Experts of a small language model.
Size: 10 layers, width 160, vocabulary 2048.
Experts: 192 experts in each of 10 layers, a softmax router.
Training: a variant of Adam for the experts, 789M tokens, 8372 steps.
Below are experts of layer 6 (counted from 0) of a mixture-of-experts language model. Rows are named router (the router's row for the expert), down (a neuron's output weights, with its number) and show model dimensions 0-159. Each number is 500 + 40 x the weight over its row's rms, rounded and kept within 0 to 999. Numbers have three digits each.
After each expert's rows: "comes before" lists some tokens at least twice as common just after its tokens as in all text. This comes from a sample of Wikipedia text that the model never trained on. Tokens count by the router's weight.

# expert 28
router:414535479526540521418513519503515525471472408468451457518473497455495514461450493482431475441483485442487506562453528437470543489482478472543529493489482451524494504532460419498527521452450529552522495457518498539452534505463452497492457524492522499523504469434400475547534559576524472418435591490468402477529513395527568542527471547460413565498517504522522516465500531456509498450557531481560541441472473532458574455543492465505537506488482534530510485519454464521478505466475526
down0:527496569514503491484549504490478493459596449553524575479531448511525538501476510467407555552463533524542610479508499544517512432525442487588436514436581428528516510475553544479522475439518456451452546420541408528476518509479540478531470535494523519585568493473560471428519467471559518447558463505512496466555506470462522490505540497502489510507497541533476518474532472496469462459510451430530482548532511462500525524545490519535463508501473487446517602501532480538560493444494509
comes before: "ch", "ches", "c", "ter", "ched", "k"

# expert 87
router:495593489547472509475533520516482512461496400422441501497418498433448501497466459541470491488437540503489475580441556525507527458475443456491573524493451475521460472504462519559531507453479515528522484502506443547458521466487457584410426514484543514534452481440490416481499550495469488468432502516488470423449500446542520527521528540491473524519469459509576483566421565439546511483507480541527501511454497472452552506586479459457568488513486571533525512483440484506478462486521495
down0:492542548473474487544492451458506535515571486455515500495531427546490454503524456486482496548503476480469496492529446498533428482555533443511523514532512528499542451469502487478491539469474564552491495476484468448509472516552461515507468446477418531515611482395482507450515505438471535509508506539480486494558482429481532585526516487573481451492456537439571524534568509592442517585501560492512534479550525452544535468410494470548480540505470508487471402561521560585544529507476512
comes before: "–", ")", " |", ",", ".", "\n"

# expert 94
router:457552432508523466505487529473542535508460457474463460509481483428494525476437484489484500474477486464518496572466536511510522450467479470475502510558464477476414499574404516517546491487421525552509515466562487541469512423555495567464504483552522519468453529501500442556466559517463497521469520516455453438464467459549510540530451537466456503489573519529531444504469578474518521482565483541557523427480451486489522499540493496534540444546448483546499478402420446536415485429559433
down0:500508578451495548449543419526477485473509502472487477446526479575534605589553502464479465467531564516503488484462549515476536565458501477427443430491478496534508510541543468485468525508521478489475512602502481500558442528419478552473468558466436498531569479501509575484553500510504516428493468466500515465486515474555580536585451493488482533566539498457443543497488524522513504467529528523485506464550523428433500572488504542514576455481488553452479522450430508514520511562483474
comes before: " |", " v", "urn", " election", "out", "ister"

# expert 86
router:460623483491567566510537521532484483445483474450466459543408484480438558483505465492454458509467564478481518544423573505497563507470515480502537555507519493489443465481464517547553525462451488556534495488490501547448491459462509493489455493514476548488472515460446403514439570519514467420473568547463491478437522499580529580500495553477460507550542497491550434552460593442492496463516468520514467451468474458464555488572525435485486501527500494522475498504464454530479497508538443
down0:509480517466492419528489503503564514457527570587526485521526542587475449477589511503544504433478483461427488469440448443401428503573484545457489554434517492438510475505476467473511556490493518497539526488492571522501558529511536506476437496500492542492550487499496472514524466489540485438511548426553538567529540526489520450483481515475521530563549478480532477505458489513472487495421495496543587522491579532489518465515493413455523435429493538508504437565545505507485570460517436
comes before: " a", " an", " born", " the", " also", " named"

# expert 181
router:448574453477517577504519526512513461483497477475453462499432505469404556490504490493412471485461550505452516529464531506502559479493514478479544563512497519505448454494473540576504501440445474576557482481542490543427551446500479513456459514526504572503468543475455449503466594496509441441479559582479466474468505474596514570529528524442443540524518469497536444552494597439456488454494460539535478445469458472488553458536509408472496479535496489491492504488444469522498530510534467
down0:542508513497574464506533555531468547499496549492533488545517508485524497495511513487514521481558543520519489376433508516500490548490528440535493461503443459559484577565478428509454539493592480473464499533502493469468505481522540546548553539484567475372529539516513444501464473480491471456530490535584508591472457518518576504449463561471458533533512458536491490516472540496509467435494464501449415530467500434491443492496540481446544584515553432494515530518557430482490480547510450
comes before: " a", " also", " the", " not", " an", " used"

# expert 107
router:442538488548544528513501562509522474468529470431423521515492538462497553517451474522482450480532547476477495552475558525454525447457452441494571522482450556463486495522487513578537548434470479538551492463489453556459511490491476560405465533533512525516430483469467497552496529530476472547444553508479468414449492471558541521554498532492463516503547450478557425562413529440505473526589547503497495452524461505449577512502494494457542483527484570520505448431426466541472495470514455
down0:458485557555497536459524507480485568456509514550490470519503545485509500543453507500424528437493438461506540425497469564544524518459439475564496464522434497414484476457531479532624525510538491447501502505490485485488458491489572482437480488513578533487497411500475474478442501494505471533461535499532533516552556460412466535504548491471451476528394479526479569481494567509517430498438467541463565468491544476496502509505475578478444531515549473446528457501447478539493498472601469
comes before: ",", ".", " |", " and", "\n", " ("

# expert 72
router:464562515537534528473528500474501504502446454405438474508479536446502540470451478470430452500486544484481517560437549511465450487476446433446534513472506551469506496488476510604548570464470487540540472434520448580453510466501495532480421529559527494502425471474478457477448538510504461519483558539488454471438520473568557483565528565474437491558537509479564494530443528458520509493541501481495526467455480486469597444520498480460521522533455555563490454516418431486481494475499445
down0:485529459453470499548522546492436533496493510486476454520510526530484549449556520492511503527470497584502525596451457478540532497548511502478519468421509485544601518557465491445482462469442569479409542492527507452529518523471521544486490536524538613529512477461524513556558506497533548522488490477543496419510530474528539584467394428537511551477438478429523474481507501411561539625559541498541509501520488502469458513497516531560502544446499491523499493472545557495488485508496502
comes before: ",", ".", "'", " and", " in", " to"

# expert 95
router:462565522549524492508504514523487512451511456445507510513413501453450510501493481565483495478488532458483479592422546531479529476503455496526519536487459466478505460512507501547523501455424525613543478492536463567433497439551482547410461501484535527592485511459469445504511557516432476487463522509442465423435483452533517517515551524468434531512529457538488452552423536385520485499520481513547531464413500459431560507528496520466533478517509527484513478527429519526421470488525527
down0:439556508573464470522433470522473506519497485507466577473494460489498491511455536461525498585485524502446571498615469531559461500453502483541458477494541518486443527553493550467491598514447547512476567525449552558515500536570478484529500532610529510485488456484457419452562537548486466469493532504482579559463468468490515489504494577568529467465484487592562520484491538531463466489502548505474534504489554462517510536506479474550494526460489465425540523560576443545511516468506515
comes before: " |", "\n", " (", ")", ",", ";"

# expert 134
router:464591438519486519507501550472510442467455387446479517520426492513510525463489527506435513472502534429466426566548553472449528516510498483489479487532479548476413421538455507489551489475435517494509478480473528540443470529536479530460451541489530527509496490464508440529468547483486436446425527481483511416473474446571527533561497531465522522520466475547530458567424545462499542452520490518560548431515455484455546541557454497469577502511459491494507498449451459517437474439475487
down0:483467557455438493503550514497468456521426481481491579485475402505513491433489553489572533502493571444501419508553453447560481513513536505525509482455528470452509491519532519498490523514395501460469571423592489505490458448468490526515546462513491532515494392522495478519456507444500532485451499455554462473457534547511560415530421509505514469496504561480484481542500477492486544483505460538519461505566486482459490522441464508497487520448456489510509445542409510508566446508386478
comes before: "==", "=", "The", "P", "S", "C"

# expert 43
router:456525492540540521497508484538547510492428455471467417513486508495491490479480512502460411466525522455463461612465593529511529477430500514494494481506465483465527435473410478482562542464497553543587483483466466483443510487464434504498512489528505525577488505452434502510451575524486500413483521516477439465513513454579505554539465542451468513491481493451565436500475522441545552466599484492562521411432484509477546484540527455481533483480468560544506462428462494519468507497503523
down0:543418505508487539544463577482586496502524514497466535517431499428550604460478455451431499495520496555559487498473476509513509483515417488517521560484451580559463529538515509524559544529544524482612492481540540518534446462449514510505455515517486511561459502486479495528481465493525471541545522515505551431443518473404553516496550490491507398440484533525472509533534549453521440517486523448519521559524473523459445483442545515479535477504519474513524591511542476471566478537428504
comes before: "ter", "ters", "t", "cess", "duction", "ject"

# expert 37
router:479543478501524563495484537534483488496482454428454477542421539436474550461486460451441454523449515503456427568442507510464493491463400486440498539509452517496445462451445477613530536480492574557505481447525494572466478450547465527401477495491497519511454508484456488532437560591469444431474526531451452487530510469521541509517475554513453464514532426538523426526487537454495514457552516490532507468462487517488570505528492420494512470525468485529467463488452454508510490490564474
down0:511423509476448517520475520471499493521504493433527563505484553482432515469472461504533502526465506559485524447492438538476512456405466565583510498503442530496544586417490534513443528474525553475486467541520469550476537514449482470493420533509528568443420515527513461520455492478526466459472506540548502502514516565522466495480465487563558529520397462491425570454444460561520448487435467448493478505417549480550505521502498553478451460561503503452526460564517510497471539557552505
comes before: " of", " in", " for", ",", ".", " to"

# expert 179
router:474525456536527506479506544468532511487529443459502459508440492433466505505478521488486526478433513464479500623499508487468509540528435511546531509537505525480471421535430481555510519481405555568473492514501509541424508421514484583429458521529558531491465495498518434520470509540451474409457512493453426454517521437588512484574491525474490486477489497578504476568487490416567499497536484502561456475489473494461481504552468444453510488548501528476447416454469525553461437472496481
down0:556543467560444565397554509535506465546478465578468566524420525520516463455529579452485532522496469435528562484477470498525461508467462519534461423464555509530545492517445529507538597521543448500511506481479366534508541509529483454552485481528477521523527426524539460457504564533523468528535467559484506401426461561483516516538477543459559501499501481498540504469475541477500497482486449505459521438499423458498493458518532454528541551510547523472501521515518490507569493461521467
comes before: ")", "}", "T", "S", "C", ");"

# expert 78
router:453556467522497530473513530502510483476470424467462488514452538444447537491445458539462423438488534454472464491452559485466553455466456463476550529502494503485458445532462501570525538452438511547539492473504465556450517452483442565487431507488485524545471482422458459534470523526473458480470542550436474445462484440569549521565477524463453503519515464541574448547443568442540486485566489508561540449482447487479562468546490445464544502517429541533512495469438470561446480513510469
down0:482540442472439498501535544451516473541505441407531449533478517477526485437577555511490445532540459494485541487470468448491408503462484473441411361458462477472568524447487522458552512550523488518436471519538490475500473524516498540489523538528506515536506494460490551496528510555505497512487517500500466427505480475511515404555520481467416550542410576519496463512504527534515529549568462480448503472551600455508529485503480550517462508538461457500474485565468520433509506459461482
comes before: " ", ",", " the", " —", " -", " it"

# expert 145
router:517539443505548539496508608544516492509431481439494462521421509483482559451436459534470451479478502421426469582468532469446504459460437497443475607491464505486451494521466466587481486501509565557495433454474499564497506460514412580445456505527491484524480456453476502526443521537507440458487499506510507477513468498520541477561495565450496515504528415535497458550474528506517523498554498536546488421484441510489562512524479447504497483501438508570513511477428468563478479475525496
down0:449426553531487442465524487514437578493563487507537513514502557496503528475532528555473561483443528492516483502457417555493529514556502500479593530507534572464486465525514506426512539435539445479521519522464498433492488509535559483548486532495570512445530494502471589505441570506545545510504535525470478542520428465476533537438497507470531525440481471433507516549502530497499428496433531549490651550465520473489509446413479495485469498507534564470499528455496502553494523455462539
comes before: "s", "ed", "ing", " of", "ers", ","

# expert 140
router:456592469491509554492487586525486543451497413517496492532459518418507578513486517472442452460477576433456457541415505474399502447419492466501518543459421489455418468522464517549512474480464534525504502472496498541492461499518509562461473480479503517484398541444462491526444556576536441493460499506429487494446519456547520522549521522496436487551498471483544466531490497428516483495565489496516493452510435530452540475517522452500504510477443537576533488506466472559471504521526486
down0:535556471445469509549534514489492531496593555530578580496437463444502563557551512548464504519457480505581477465432497462537511498472504504444495525468526490502479471458513510394470474483460472504503534453576498527534466525502491488578517546526507554486466451422415428529546485548528561548561530509487461479524474443499452496478491457554484467455447587466533531500472491506465465533426483478487503503409558487491504460533536567511465556497494535486492466452474473548499589517489549
comes before: "ic", "ical", "ics", "ist", "ician", "y"

# expert 106
router:457578506559520518495539514515487533450487480475453419529452436494483542512476482508487474460472527442502475584494590502471538432503472443479533495532477480494481428575413546532506533444480495559507520432497502545462458453498446588482458541510514490521497461401465495508501508502478502519457471517469502457463465453607517540502489499471476483561494443497549480522431569423553499423511480488530509466459473488476533507523520452491529471570462546569537523476420441552492471422482479
down0:498510474549435468501509502456529461395514497508490480452503506526421368489468504527511508575540455559495582513484489504462502547571560573489483536493523404521515416416478577473482502550505474546471559444561549437516508553548477545509497500517490564463478479445498516548490469522506494455575487466542528407467524447499478493509497497522512489476481517503451463503506499454544512490507472505567523516526470478569525449526448453560444509512467494585505524512515560536541570497466494
comes before: "9", "1", "96", "98", "97", "95"

# expert 88
router:475581453519538569457560506532536506487491445449509460489479522427494557494516457529493416426495535453501497551482506460413526430442497467481586532452490502438491467523511531569507509495411481576513501493478505548512513475504443563443461545493509511496507499447489509509477588559475454427442512522479449443480479465541545546554530535500500459513508460472480511489460511413519508502572502469597486458501470507460550515538470488441569489473432485503483477468486418479509438509551444
down0:576520478484514537498441465520552515503418513538466472475485491525521530444554578516493472474445498503516498423455497559519592519498524528481488521482466430447565449415516521428589524560565478539531532540469474562544543527472496478501558528474486459456560513503529482495476438424548535514516510480539542456469540442439467427485472469457482428456503512434453456520480478505496537539494524519489524443530507439442462499554509382477479527507533542524455514444501489514485543539529558
comes before: "e", "an", "es", "a", "o", "el"

# expert 7
router:430562518537527495457524557523556487481508414465461441476471535455484504505473520544490468434514533444486495529478510531437479454435471437490540505513483497512472499543494457556562487457486515497536513478466427520457483481490486503461467498524509556497481447432506482537436552499465426525445544527464451452454512424586531486533501531504452451503593466532584411549460515382481475480516512544501526473468480530496558480563497434482529441511439541546467519506452474522435522500504420
down0:597560458528513500575524475514522561483576509491514514524470497506498517539532473508532543544524503533495489485526482461498508490508471478442491536460482494567501535504561481553422491478518498531492501480456584500523417550477533538479470458545469425524529481648534461450543533536489505571478541426468546405451457494487545483482534475494475541526477499508516546519512498526532476529565470475604380541477494521538492479503430549504515481484536463476457526435564456524519483515561440
comes before: "o", "i", ",", " |", " (", "a"

# expert 6
router:466607468521479535478498560468459471507416451495426487523439565467454507528459471522479440459448535440417478522423527471462526469515479428450508517500503521432400476495507526584516551420476550516523497493481483572465481458491492513445418540494492462519467502482435491502458523528512457445464499537463508428490462474537539562510463535508452515550568456516506472525521552439547500518576529557538506496483455463488522499562449447487550441506472484579487490533506497531467453472493486
down0:501534527462497404423498536508469457504552494531522560487502502482459429533562490520537471528530493438479496531518469469566466542537549553513475599430493467417502484525606546526519455485471487459481565489450489437532477550483557452523574508537505479435611522508482492502465473486515448458557450514519524522457475483535499467458527511490486516423518509512483521474552503472564522472493479516489506526593520465592427453567494477471495442444541491492534509507501559528488483595501537
comes before: " as", " for", " of", " to", " in", " \""

# expert 124
router:398565472519481465512495496556537495542448477478432474527435537475446517469437422522446445543432536429495472522444525501460534480508424432457574517533487547457484477542474486589499537480468521506518515493499494538432519448528467529458456535517535528541463502460463487582477513517504461465475526542467439421488486464555547545541449543502431469510595468506548446579508536472544448524535519539522503455484468513477529524572498506472469526501404496496474492542487503577474497518495473
down0:512483521474480490524487544440500464478429471511523479513474505400478575571456542489490544506437515483541525501480473476486522582539531486474488409540506454460537500487517498498473457441522586487519557498515545536535514494509499558510519510465498483503487543518521487563466457453493555454470477435444547490533487614449486463516471480537453444448530509498511383489547498563475563503493583446555379485550497453558572510519489506484452503481554499464491458460561493515522498567481554
comes before: " of", ",", " to", ".", " and", " ("

# expert 126
router:472550479505508529478474511472514527540518405445470441490475515421396508480489470556498427460463517493469459621509509531472523494474465457511564543479494555492458484507463499527516547517478568542522473433505480507498472501551487534448457499480504514516478495389439457492472571532538454436455536534490464498470511438474565511556501500480438514503512516503593455515525505426538463492575540585567482446470477511472533519525509472501538565540461469486516450510445510486424595500480487
down0:440528514477472493474535552512551502440507490516434530520463468592428430437469493510460473483457469485503476500425511536594427423464502586563415560462466497529503519514423461532517528422501536447516535484469432474531449527484533482514528535575506457471418461515496464522516492477449486475534535513453424475569467451479563493511444465550531523480468392528490483497511433503477484537513495508509504461453451521507469520497477509515489476539498476510553505528500492495454533491401428
comes before: "us", "at", "ording", "aces", "an", "ach"

# expert 160
router:408543485526513525482496518511548490502465453438505544486409528475490554474520527539464516466516526452459480600524506480477558450507511516514485565523495548487444502532432497468561475463406544490527503513524520504430480519509484600416454502500548526489455477503462457511461609490485470465440541499485514484472487430569551574535479534454526525461497457524505443505411497471522499471511473551521506432493511506435571533546486482414556545503481522538505533453418489479424472475501481
down0:484526501515486509519463465439565519518478532494457442436521552545451485543562447463489557542488462594472571530447465479496527496492599507467482549520552556428497534445594532505507516506515499417504447528467510526522526547485526492496519449456519461479512533505452481443570494505495450583496448499485455412496481495487571514429474522472566519532522477516508426518473532459445478516442444479551542503495460453567529408562523452548515485504471503493534478482513460489540557420523536
comes before: "=", "==", "-", "S", "P", "==="

# expert 177
router:485537445494538515526526482547463549487467459481438491544411501440509576484447491464414502505521545456433488573501541491459490491426471503525489541516496496452485475563441478533491515473441563591546453468477524521510521479472455520460391531510498556531465499518485455539431523511480453440484535511479474474512484446479595498538421518473494485552566418515506448511517508483494538485490504497587526461477456530446504467502537455515500516512463557563505431539440439506493533427574470
down0:523521441419511476533456487508461490390514504487426511482505474497439498451546484544467490498503513521444547498506462491509527488518532496454424502581493477569507545442520536489514509472516527452381458520476474563512469513517575564490485490540489372488427466437476553497501558475534496453470433451545540493493501440520458504461539543515445515532464508462513528472508485532496460481601510573508490499499477477549441456521544512485541569556484438505438507532485504511595497439523519
comes before: "ing", "er", "est", "ers", "ball", "he"

# expert 100
router:490555483513489524430542477554478521472444420463466521492402516484459525489454444462462462467472495468472461577503538490431567463443485475468523489548481492498452466525419544574557522490462490561529479484475535575501523460473455547446448481473520538525482470412486473525499505560512517521480507545442484434473466456549534551530485487465489519545506455549556443543405575439517553471502502489516484461427459479431582481551518474479537481493441529499519510443427459533510478515492465
down0:511480526487476446477522559478516480538528476439440507446522439515500433540447495505532470521435534499489578427472552517436513478486530516471464482520484521491519552500497431539544549436506457472471420537459454441537476456535460504498496524479539556516518451446468473538578453510467550507502526576552549486501529538502498453601562443531482471498496522439448531500528445412509515536472499515455559499495473441480438581471467471465519551541495531544539527544534474499492452621483441
comes before: "th", "°", " |", "9", "8", "1"

# expert 178
router:469561457558493558505506522508507486471459410440462492512475533417500537467460434525474442433490527452513484501428543507479509470476453442476543554493501490437492453554477516567493520447437486540531472486485437558452547471464418556440474514492492506529487469458491456525461527505493480479422539550419469449445495463566566510531484519464498500502521485545564462556428592462521453462538503505568524472459449482472528513573491432471517472518440519523525512473427494572456516500474473
down0:514585464467471543564524494568474473440478507502466478516490435591469570394512477557430452492493480501472499451534515473533509550505415518472494457460569459473492476483489541509461467495517465503563574532526476399541518475557518541465512411459482453484476517457489446502529484448541497484558458484468508533495456513451519452466517445555576540467484437537528449505521504537411543517527490501526500475469509452429495566509492495484531528498481482486468550474521615470500494511417475
comes before: " ", " |", "–", " —", " .", "\n"

# expert 50
router:405560456551493547503466503527493524474479438480356499535472455424489561475472486560407465479491522483503495605517495512474558450489474506465533511501492502507481483568503488494510536445459513558483461505539511542457472485508447552477487515457495516534473433485507462560506552552526458478426576515507508506450472399531513567573458525441459447482474456490534487537496505420516534420526483490527522444462478487506582497505505444498577539457449490507502513425502468522468507490485510
down0:480596508515432516449532519517451510524486537520431498521480509529538509539467511530529504402558446541470497548478416442493555516470432540473539508491428504434484487526513460451431488597480520463545421449482452570473462518492486539467500490527497486553550481577454450514484557437533538424494459480509518520502469510581557409468527536456525542481459486497474482480488540507455467530509520520538430488568438451502524495516532510504457496517411501502449491545492495575580505509521495
comes before: "en", "ec", "ch", "g", "levision", "x"

# expert 15
router:464543446542509515522467543584546470456496432473425494537492463490424576434457449531471428440514528489445452535455500536472521489473437513499539544492472510468452490581427462537526525458439552555529498474505468520448538447509478579455456531484515489520466482447501462501447505482480494409453522528442496484439465437565545521501493520468491513505531460499530422538472599454559501477518495498541513486519476474448574487542519460457533525534431554525461504477456461528418492475487498
down0:469418515404477537484496501509475491507472438476545524557490434511461456500516547461448502539516473437469528468513519412443482509561529474502479536518528504554540522532541457470459450428558542523502422494493564541539496533574521489446554511497528479533559510539565530549562491450492485547524536572512519497493558535426490472539459495489572484461522559551520552554489486500501557528526473516515510521563525450519479516505492598590470569495496518611499535501532507496499530572438496
comes before: " ", "|", " [", " Total", " −", " ."

# expert 57
router:425548465511554530514480494551556499526464478470497535542457545463487550517466424505454384497479527507511488608414493523484532458530512467432513487549475546430486415514480460503518542487460513550555529506523489534508529504515446523498474551485495517558481485447436512501504576519485449490482512518446446416488515432523537549492413478460422474479530511494547449562467499456501449434585471535533561478502476473509578455516547508453500483496431529561491489473447472548478457494487524
down0:518502503516459486444492499538492495507420503482496438533489559447518467556516502545553528534613509503509541488537530564509531484456547529562458525512519532492438515522487547516519592539469512535523516514498502534497524500488499465502546544469511443578526581531489489525580480493579505475498433518561475586522525537462417523555484522401445514487514485598507487490535459448475446533508480448499515477516463484543472498494520517487450532435531524448456530461493404418603464502439493
comes before: "ign", "x", "f", "z", "h", "an"

# expert 55
router:458561465525503528470518528507517489477468426468472496519453537441450541486446464540471422442490539455476462487455562479468553460462463454473555523512498506474469441536462501573515541460442515542543489466497452555448521446485440577483429507497483522544465476426460456530473529520474459480474538554438475444461485445573546515556482523463454496513515460527581448550443577431539499480569481507566542445479446488482554481551496452460546496522433541529509500469453473555455485515513467
down0:536483490460514575566483518474558493484477492425547476510497592480494465507553568471504476534450554448542499485511401480470497494483512494540458548481491507531527437546475462506482456435513520518590487432463419556429484506488491539564477527452502522538547532484531490476505524557429396568547476510588468499507506556493529488558521494532492416520523529497469506418467499442511472545482456563460508511506491516563502430417497486522528497496539547483468426510533426490497534443483472
comes before: " ", "\n\n", "-", " The", "|", "The"

# expert 12
router:458590502478494543449522502529530492465440476398489513559446516435472541444486483519470460474481495462514509547457588482437551493482499517472518501497502459468490459528455533549554479456461504546516496478541497565458542440526493534406461477509511529534478493484437474528478540564472444518420531512469511396455446472557557509519491549494444548514492449523532451539473540395512517468525468513544535471445475470417493484553513436450489457516422508548474493509446508545456534448481457
down0:491521474555479584476446483554474521432499499485535531502518501527520548473554471499486426528463527555449567507415463583479423540509533505569515474515489508546508502392497579467497477476445513519444536440481536529455480552537505483480472458493511539496503572482419555483510486593535505537538471513519486540464563472548466512499575429504486485498504524462526441559495571466464501541425486548472498519467500517467554510518447490510519521522531555505479499508484499488530419633490444
comes before: " L", " W", " D", " F", " C", " M"

# expert 110
router:431554491497544578483472566535535475513482438483496459453478529421483546524519443551485439441447509441523459595453490517451494496452483454496544547442475570459489430508419504554517479514463506522511531485551511536491466442529515577492427469494465523544467495485444462517473576570459451498457502547475481482462501471529532551545476514491445532518532531520552429561458470469544462503566494557564486461499432503506531458524494452493513496476431526585521450467483463521448497548458516
down0:516464557537511572518485464540526440472513565472514561559484549530500522524507510446417490517513472507521541503479575507582417587501558496498473522489508582530548438465481481512462508522551517441503518520428541468471488548469545514528561605451472555427457492460490510486522426476531485462527525474465499516457515553517537550480432482503504527483445531485475487473514420523532485471422461524510564504474493453486467488610481441506456513478523425465422458547516522501532503506444543
comes before: "ist", "ic", "ociation", "emb", "ists", "epend"

# expert 188
router:470563463519506492495527588467521468493450398419475520501468552532445501546480523491448543443455509459473473564523538488430558512556472519470484509491527514510439478561426472601523518447400521582529465504531422558486534471522443582463464531535506493539476475515530438505500519512489456427493547491448471459455507389570514519496512523435439488527516470498541509505448546443510509447555467504534561445506472530460522529508471496490516517495481478539488511525456471515451462461517499
down0:536489529452566469485423491531468479543466517473528531422436533530546493498571518485547545538436519499484478424515516473485505507489463525489560519506501535514533584461583468553474532426543513518516534478488476540502481449471569568499444484456530562442408493544552568529549461515541557509551533536487530503530494570523455503532529546523545505551519542456447529515490541504459406494530430500493460518500495413548484511524527481456552521524444521528515452526479504461541433444571437
comes before: "C", "N", "W", "E", "T", "S"

# expert 135
router:450576500507501561497534565510513504452455413419508493495441490533480515458468527492424442477503552468511436571487532485470550477514468491530490520547530497473439425556424515514534534484426544511555462472449502517451486496542533556487444485519523561565474517452462444554485541539472440440452509473418474452456461459553543496541501509451500549484466511504505445520447534442491512465520448535505516419479444481438538535547477467427549523509474488516480537551424464484429465509507490
down0:515472517581391447530499465508551525511479477484511401460549480507579415446500496449582525426483557478459526445492427444459559464459511508497446495504553533471487499509528550388468514525553534452551495490515528496454459456512478484459511516493567499444473476440504505573433472440521524448476466546536520483532507518494487519536504457530521461483460517474483420477494500500474499493495552478483557475469509446459493504558544468503566512430448424572504483462488485514439512512467431
comes before: "==", "C", "P", "E", "W", "S"

# expert 0
router:440547500526509502483505520501506511520498386466443545487474529431475556464416460505486400449457521487464471499412543485492545452495445473499520525475500494462471419477456515535550490438440515553548466489490476581481517484476435544457468476472498529574474494495491458543498565520504456425464528531427492409449475446571558534591464540453504497545509454502519452528445540471550489486513482484588512483483462479492514508541488441483510439538441519526507526477451461547443494512526490
down0:486442543551478569523553512516490472476498521499533506481482466545550501562546497553517535553492436539431421462447506481458557543452478498515497496473506413480466486497557449493585520477457422492537557536519481505462480553531447444463430467509528543477519457516462511533562469468548498513486451453490510447518577480506405510483540456569457554489545487518488570516443537549475598496409520541545510491496500468514524525422477544469477494480487561491499441499441510553431479486558525
comes before: " |", "\n", ";", "\n\n", " —", "^{"

# expert 75
router:444555485488490488477534479485480494482456437475457480529398503480479497500454448485482427510445514469483480554464512446494499434486466445511495490547535532492418415560464511580560524468436480539505504449521485595436549419460449517464484481499522511546425506482502415546466512498522475468470505540478476430457503457519514532488471522419473431552523482570534416540467579471584521472486517489573535504477459463464554475502519464520529493490470576509542490455443481500440508500503480
down0:442463477507471552471509457477437442462560522559563522561552512502518541577454482527510457498572400540476457493551460497491568538537513449545492519477478515494456462456483387528517504501440523497520550460533556517539503526500451518455524480530568576521510490510517473522532436469497533536549465477593509488489489498511495496453540465509476479493537502457489483537579520631578516479475482516464430556528471489473499515488564490533448509557520425508459570556475518549503502559528496
comes before: " |", "–", "00", ".", "/", "000"

# expert 128
router:503552452473491542481488525523532528467485473429455475558460542419501511484441460526445423457470512462481483568459538470487542465480465489508589501499522572463467468576453499574570529509467523519551522455525444566416484480500477537451437476446517515482480491461482512533448537569497458477441532493506456450503494484556539538555470547518456474544571428494516490549456519434503476534572515513515520513472504514433548431554439430479490460489405518568501499493481454544472464494523483
down0:517494564508515546446416479519490557437518460480516464467488462495609542539526512477519594464443542445531463473515531447546405542502470471508441498529456472517417481508501526528471562494473511522498521505466443496482522426540423580475528513507448436495469455566515474535485473567465502557464519470545543455477542519529465493479487490525553466550586511495483519535575442512521573507557497492499505542529522493538448444521555455560507525530475530535478491513527529493562487609531470
comes before: " of", ",", ".", " and", " in", " to"

# expert 165
router:467560508512529578527476589498475470476484473490491442504423463414450540445501485499431477436474480497466486635499522520486552524437470459486508546479510505516459468524440483574497520471490541561496494525488482554482485459538506500494480538488481515506482545487442424491466592496497412434468510603494497486458488417539507537580541557456439498516546452468505430569478548474490475472538478520529483445441397505497515493507542432484498492538481527537522477500456490485520545520495496
down0:408568577488468412538536496454476488496547514457491498510490494515469531510511461403529527515519514487462543574433500519476509468529504461490594434544500484529461509509511537500515477506459442547517488467504460468429545495504509471555538498467576558540485502556528532566495470473459466517628512474482479539542518542477444447517568481550453572472569426460474542500454533495513419506528509509484455498495550532535479515595468484466508511582470584569523492523504465524483511529497512
comes before: "ed", "ated", "ered", "aced", "ured", "ued"

# expert 14
router:452546447558546519458504524464543528482455428425425494526481534405491527512444459519434453469519526449496495543430537543426487452476412457460557512511462501468488511501462500549546524410452534560587506460490509545461493460534463516508431511542447505558511493448450460528474553512493469486474541539475491455479466479552620535487556523480440523529553472507523474559447537468506518487516496494543510472502497497490576498487472441485493465544468482519563425497437472523497510524485437
down0:483511443438439498549534525482459465519471486561554502476545497435436506525454526537567518527459514426551473506521463533475533514517523487491461532482500556480554451475546521483521512531485584551494488491470487511491511634514550518540548488489487472499611545478511502484505467425485553539435484534553538496544505444401450491472492496542508474508451490492556585462474511533499502535444395489502530468453516518527479485532451536504417536432481481459553551512577452519536508507538572
comes before: ".", ",", "'", " |", " (", " and"